config = dict(
    num_hidden_layers=8,
    hidden_size=640,
    n_experts=24,
    experts_per_token=2,
    d_expert=480,
    d_shared_expert=0,
    hidden_act='tanh_gelu',
    moe_layers=[2, 3, 4, 5, 6, 7],
    router_score='sigmoid',
    normalize_top_k=True,
    routed_scale=1.41,
    balance_loss=0.000815,
    balance_bias=True,
    router_logit_norm=1.0,
    init_std_router=0.0244,
    lr_router=0.000539,
    num_attention_heads=5,
    num_key_value_heads=1,
    head_dim=128,
    vocab_size=9260,
    norm='rmsnorm',
    norm_place='pre',
    norm_eps=1e-05,
    positions='rope',
    rope_theta=100000.0,
    rope_fraction=1.0,
    qk_norm=False,
    attn_scale=0.0884,
    tie_word_embeddings=False,
    parallel_block=False,
    init='normal',
    init_std_qkv=0.0266,
    init_std_o=0.0266,
    init_std_up=0.0266,
    init_std_down=0.0,
    optimizer='ademamix',
    learning_rate=0.000157,
    beta1=0.9,
    weight_decay=0.67,
    lr_head=0.00552,
    max_grad_norm=1.0,
    warmup_steps=307,
    schedule='wsd',
    decay_fraction=0.669,
    decay_shape='cos',
    final_lr_fraction=0.0,
    batch_tokens=65536,
    max_seq_len=384,
    doc_mask=True,
    z_loss=0.0001,
    train_tokens=543600000,
    max_steps=8295,
    dataset='wikipedia_en',
)
Below are experts of layer 2 (counted from 0) of a mixture-of-experts language model. Rows are named router (the router's row for the expert), up (a neuron's input weights, with its number), down (a neuron's output weights, with its number) and show model dimensions 240-319. Each number is 500 + 40 x the weight over its row's rms, rounded and kept within 0 to 999. Numbers have three digits each.
After each expert's rows: a language model's description of what the expert responds to; "raises" lists some tokens whose logits its average output raises strongly, later layers aside. This comes from a sample of Wikipedia text that the model never trained on.

# expert 6
router:478497487523516536472535549518538508538490533513488554497455483492506493474419543516522552466447454485446539536510473520502463476580513407541472482522492443512455472525471503496477461523514558463489471517464437530572548435560472580516496478
up0:432485472501480487544539457432519504517495511510465516491448469539471485507501513536475541502517542548440555502481461395517500521546484507551476466582566476527517454480494505489427437486483544503553498466474509596548537490477532567480516485
down0:564449535583480494500532547463458491531435421456441460498441460397480521511491453548615510459486565430550472534509510473382487477421474485445507512400522507430491402489443545487465481506494506538474454461526489441578484487466500494550565558
up1:537490481497504492502544512522547522558491472536491447472443500442486502577410480580485580538468488477523456517550527487550466395454490519448508470493442531561513508536552531515474510493475569464522534524474470478546622424470466529481507476
down1:515528458532432419491477553500510509507510493537468506553450496497507507432552505456545470479489462518422524486541537514520512541550499520558456464489470437521487520547521545462514539582512554535547499554497575491533515524490539553607528527
up2:418480532506568478545503519495494451477473487488540509515478440519527503513505541496565495558564512472487507414541475488497429509471504554542469492515544495437492496543529473492519509502439524516466520454442454476516527535499558493540527517
down2:527507452431547483493538472422490503489525502564482514490521463496494539543492418533519527564551528496475534467458509511500482566530505486422451512475575497473531484489512491479468563476449566499496516525554562518498513500441454525564466501
up3:502503488520501475528573563491525430574503523489511450462520469490507585480478523495533490528546532517485598522529403511471551563566552527432492537491514469492437520528493528514431483469490451508523453461512444492521489401410507563517498545
down3:490489559454431501466480558464509535544512446470504496524444448445482536469512500518534511389472462556544534579509513502549477489552569486571473467423507435489508554426537516467594515453522491431488473513504501544462562546482442472527505481
up4:470494483435505513502497572499566488513486480581472505444582591521498527580493483500516480435500428561465455546449422491500453483571496499563479521497456549565473488487536558587486447486477533517461437567587508463475491477504518495588455503
down4:488557499476524477494417508477547509525452481510484431479453493494534425503482511465516457487465470437515504500545485525491465477477510489507483473541509470514441531449524530513470484467515474444469470489488486447516472524519530493437503548
up5:498503533503462547457466435466533416515553478538614549466413546508552466493439554528561491505619550501477499477538461524491424506484499536546525459491517478449518515448500485466417484500522554518491516511424497501444494588489503533492414536
down5:518467466543478469516555496462490442504477539507605563452501529478493488509483494622503505479525534531487528504493487480540512573525515476515388565491513495531487472522493540444540488481553538475495504524484491513475502446453567467528570538
What it handles: Song and album titles. First letters or pieces of words opening quoted titles and table cells in album, film and song listings, such as F in Fright.
raises: "ill", "ail", "ids", "ues", "arm", "rist"

# expert 11
router:543472514442420468617563520562497487500452493519436480587551507589479521613559474481413536541498496485503477485502520511422463502461516509468542495542558473497504617473472509403483555565535535566549523535464524450464473489479476500487520437
up0:525453490432542468470428477486482511540525489545514420415454535464554490525487510584475507460551553535546504459458512478576460474510515483539391494469507483412523474547483482479581518503504434543512496536488502558550457560426511524472485599
down0:535447481482512507435422457533513491419518528443532477530531501486508460517541471498444526507523505521457441535507451387508466475473449494430478502507458494476483447534490524526498544495478520461515540568520553490574466464525525488561454552
up1:543498431439541557508509496564454551505564441508556491496476490552408486594513467511539382446463540538496470439457408413496559470489520518543546523497524453606547511499487486498573424468583512504516523502563524476576472491462509488466523481
down1:509488466509522492475495561541458415452488474370522511511472497543474522538513503512455463490480489487483523518519532512431501507457462406473533491487524469505525533445476435503569483497527552537490559516469508529489353544522492543478517531
up2:532499502507501532543472416511533534500541532499547525469545625539526506477524587518469496452505530546505525525471509576497515541576570506505535504515414489530482509554490438455470514478411547609480500485516471570441456533499443526437407506
down2:460539548426423540499496473566497488510520539462435478424494516419504492486443456572508463506461579468497548480541461459471479445541518521493488456451490458478484505484532460523544541517540509475509563466488469497556452499570520494579458484
up3:492532586458493460429489448499513491450509402549506500511513536479489484526468520520424533486447440525428527553506450517533536531525472544496498516579388549460498560486515540487563497517514517480492576532527506451433539473515501552501486463
down3:550486516529548488526524486499448471569549525491551504563450521409584515498481461496460565498532529489452498590549566509482446479551520487482480419603479519516547451556455531527514537514536535516505546469496491497492464457479454480494535517
up4:531512507483503597524533507429518575555586504477542537544526558481521553501472576459484465490574443515566504494475461461498457495538537511472563506457479504476475480497507520450448522469441460482427468426540453492544461513447537500516482486
down4:525461533499505481520437506522524537553556483483475534479553464497490529508491472505522463491407559481530443502471468492549435524468515521432487487539487462484488455433484518416557504438454463518506599518526531447502567427512489439490422510
up5:475449506518531468502516517467476513520484477417529464478470526509521522465479440511517547492473468507510516493494530547558480526515471572487492521561502463506547562524501518527504542466432509609508543470563558439475494443433461455458553502
down5:466413549481469523536514578578535474478499477487469544524474466528535529482455449560514494447560525530459454468510516508476529496470453493515514484432449513488528504504536495558513523553507490518469516506491537461567444562467453539498534531
What it handles: Year century prefixes. The first three digits of years, such as 201, 200, 199, 198, especially in prose dates and election tables.
raises: "1", "3", "4", "9", "8", "5"

# expert 0
router:547433488508498493529542478480508492523531613439585492481469531518402506517494521557569524539478457512520551581447482466488449562502455515583437522514542497564493555459466536568592454492479493446564495503426478467512509487517487497547511400
up0:492424567513512508390487573526545617502477574525435501450544494451503464514609500510535497517545499541440445539468440500466443553581429506522430476552523494482494523508482517492546528463508548518495531540529496512474521486486489483471552492
down0:471400491508460516501464500510566446492463543514558493497459577562536472549466453515505522459561512454493467547495473529484501579492466490491463522495469533509529519492511482508526557433527471414411482432538462462423534550600496428517489554
up1:445505536513458515488530594627516524449466558481469529476532441530531517495514522523478493408495458538507531476493488487513492470506466533588492543486567442483544509476483457497520470505499549546467469591421566425457555434467455541496511459
down1:426519628482503513573495487483483489513512496484424495474485486461568471491499479442536499481482532461487496500470458458524570525531550444505624421501551513512557474531527541498487545513433470502510486536517434487505462575451485551502491527
up2:470427539519524460446562517492456468452539553479471471484573458513567562549504540465547508406459536589440496506482475479533469533479511572524462574520532470415514549504527501458518486462500474494612529568431434555528533511444450528445515478
down2:559600492498556556510472457506529525502496479548467575487534564514480467486553511503471498518489510526458495532521531467491504475504467478548508498470423491446441546516548554550546526487531502601535553483448509515437553516515507522440506538
up3:456573511535540520569492513515526518483516528512509492497532484535530525474499486547494437523495405530465399546443515504523495395508522501528516496510441484524450491527520521498514458487443550538555508456476456546573517456557487534458475496
down3:536500526536543536595503505471526589474491472411497513580539488503477488555552503536498443556405462514504500517527441481525499478522429512523536490472498510511520496551528555525460455465481471470517542440542484571526541502466526545544506420
up4:486459485529536455467491506451496527577489544539511509494469475463518487507536495527479506413510460557439563543501462508596447554523512458501425464480501487535483529565479520466529488484485597544482489563515437469512516534483482525467555570
down4:475492577524495555404506557539478454523517530486500551565490461468500471502490455461520453518547462514462437628479516480423511499449460468447509495509525487577577475499465522487506514525543474524424512472509451584467529561538523477436555480
up5:445469584497519432482474498519536462465554498529539499516531491458493505407470508548503509559442511542586444469492422496501444545498582585509484532511558528496477541471472529443487463489466499495550513530496494475494463565476536543481445472
down5:507598569513466469524495515474522483467483462463445482506565534467506511516449610459459492541572491381530522482538432475503532591527548429452468509481536445470451439504546431492518477490498491489480411450464538470495463575474481494546514513
What it handles: Line and sentence starts. Line breaks and the first token or capital letter of a new paragraph, sentence or table row, such as In, On, At.
raises: "ural", "ardo", "aud", "ains", "order"

# expert 14
router:544489503542495519465493552585525407512538440435472516488517537528478538490440409541525479467481518520515476563457492451517459553458487480484523465501519466404573486494496517537550529487446468522500478457632493484530478505456511485470443519
up0:493447501521566584502531466492528563554518544517441481487559589384501462503473519478547520461491558582568516496503478510514495500442462493537496545430491525543521439519445460499458511483422454513534455525524492485478519463497495515447478507
down0:537452459580503410543548468493513493488555518511548556525492460521491543509407459494519515520459432473487586557517514477465530605550512471455574545581522491505517470514532491430533465497519513456552478490549497466462479498489488466556523469
up1:504510433488560590464430552548530461540534511471507552520563445516478538511504565567484492523481506554557577508526531475515552529504584511576493492513485488525539570568457472500543427411514528463523461461495483484488460534455458510474470477
down1:464493520499583414440519541446494538431464502513511519558511487501443518392452473455457515399502486540509506449497508528492538517500429510455446485601594458488546506528494515484486532535460483536535473477544434574494497459559430473493494500
up2:476474506549509536529540504514523460524475539520558521510493451490482509554457489540438486503472521555467551461495510538477472447454529526540557508447490499546495426506499457512446541506596405498518523485420512526485480505463520522504491465
down2:470475472435504533536492538485518475531474562502403538493512474438488448548412449528493487509519493489494545514402482477500497481456502543495475487534424527552542451459503506513496547496493474492523519583438541468549466528564468406483493503
up3:553481511526433494545420541499488488547550462463559469478498567417532538488521499423482517426475496530510430521550467501453400498500476510469529447550491488436544491595488477487550520462474520544504499486552510494492478594510517508441493520
down3:555467502523567531505503474498540524480489532474505564524483534476528481514439535598554519535496566450478527472490515533510514535520501521533459518526464464524515490480532535538549546554454515515475521564475456520542477466511492554441512475
up4:459468522467488533488517515446482428454506508475412418475542554513540493459512496491541613499513483509528524536510463508622484461522525547487573515547463543547504537516585560495422448484505463495495437491514490510396552533440486558465544531
down4:465516478512564485544433488549477499516488510514563523436516547462514492509510561491497555565454517497471552544484552465444509502510461528522457443479520465557430504509472462459538497551501399445484552567501488486509546483557470528516539434
up5:484508408476512462542509548525553507502494568453473508534478454458496503528462533544466426503511496516520491597528526566503533466506503466567478539592488443459471485475481524531485497438411513523517486538503503545589577492467462524502524514
down5:456538458472517594473503485544564528593495436516593452505453589526588435505538526457462471438526562546548502445509503514499516489510477475449492516489490491516490479538485519431506434534530491462478468451475438543499468472457503496451521463
What it handles: Surname and place pieces. Middle and final pieces of surnames and place names like Wawrinka, Czechoslovakia and Fort Worth, common in sports results tables.
raises: "enth", "ite", "if"

# expert 7
router:486482529545515519499505511506507488472487460509576496508469539462530467508472472515460532499421509506481497587497495492528477508417493451546496524551555439571481418505483493596460526520505513476505521535511450554466398668545574482482462448
up0:467453460509513490520500498466586519441507461352477494448468463465542494480502490440488473500468507478525472485451456478562502518517556528494488508556561535481460521454459558518514472537542474476459451570464457535529478504446530545522520552
down0:482457501516499491489524548456526537450542503519485494460538540444561487549562522561525543469508513471534502459560460525479446490459510517511507548544522455487471478514485478476502474514540450489538450485439493490527424444483580416461538513
up1:575527561552515439525518488472544542502497418435521453520444571409533575539538499509595548442466442507526496493426493423481461527501491530471523538466473416524430511494436481567512532493509482514519477501491468465440527561502529452504516539
down1:584504486522502430524503462498562482538470557514494477512527588527501525512477527545473497479561399512499442514478511500503510488535431522423533559490566457479467510495435506467486532489509472508539450491456559493456503588472539471505519425
up2:507415569463464468482470489510465470479559506448484471501507470497468527524436446493473530479539452532479477515519529481443462513487535553531473516520447531517424530532554489444479545447504499419538489551524449548493504536542553550424407555
down2:544551477541476529569428556537477535480519525531484458481544517539546496602547589450426553493474440445502546523526530467505559470522467449496497457480483563575482543553501432562532477513552499492525427468588504412558518540458536527491457563
up3:552547465545523537483548495483579516510447505516493485431468488448515490496533489505530488476486469506474571504561502466454458463530494499481432574583464458540477447467437530484495440475481540534497440510520449500515504472579481559509448477
down3:446490555488481480486481514533578458530493503551518519517453558478426496516499512484584470461560426441465485574587513513507507503540513488494485494490503495498492520507498516482552462497528449503550565482459455464486464503490535519478511551
up4:515372486548543490520502495526479498522550571473487493506508434440550541479495529558554498435516500527519490516537556512568482470415416552478496510470527463541517461499496579476518543461511506480528527561490531457436498533517537518459503456
down4:572541440468486525424507495424460498476533478494526495463500478529495502490476495513486506541516518483500511489474532463457543503465487502508523544530500515453555541484552507484498503515553509483539487495553542520548472454448460445551484482
up5:554496483485490525454556507483544521463501398479490476470523473447512485468494455563572564549514514565509506526542473420522491451489465509479469570474563456453482530473514463465537500551488428555535503443493503543522489550549494447554421535
down5:447550543484441513519507533490458510501492482557538508536490535504522445567514505518425480487457533475542520513491495485502457510511549482480510508436514494543537593476553479484477494490519429459560479469510492517527460604516464541439546523
What it handles: Prepositions and list dashes. The prepositions of, in and on, plus line-initial hyphens starting list items and == section heading markers.
raises: "Other", "Species", "This", "Sc", "An"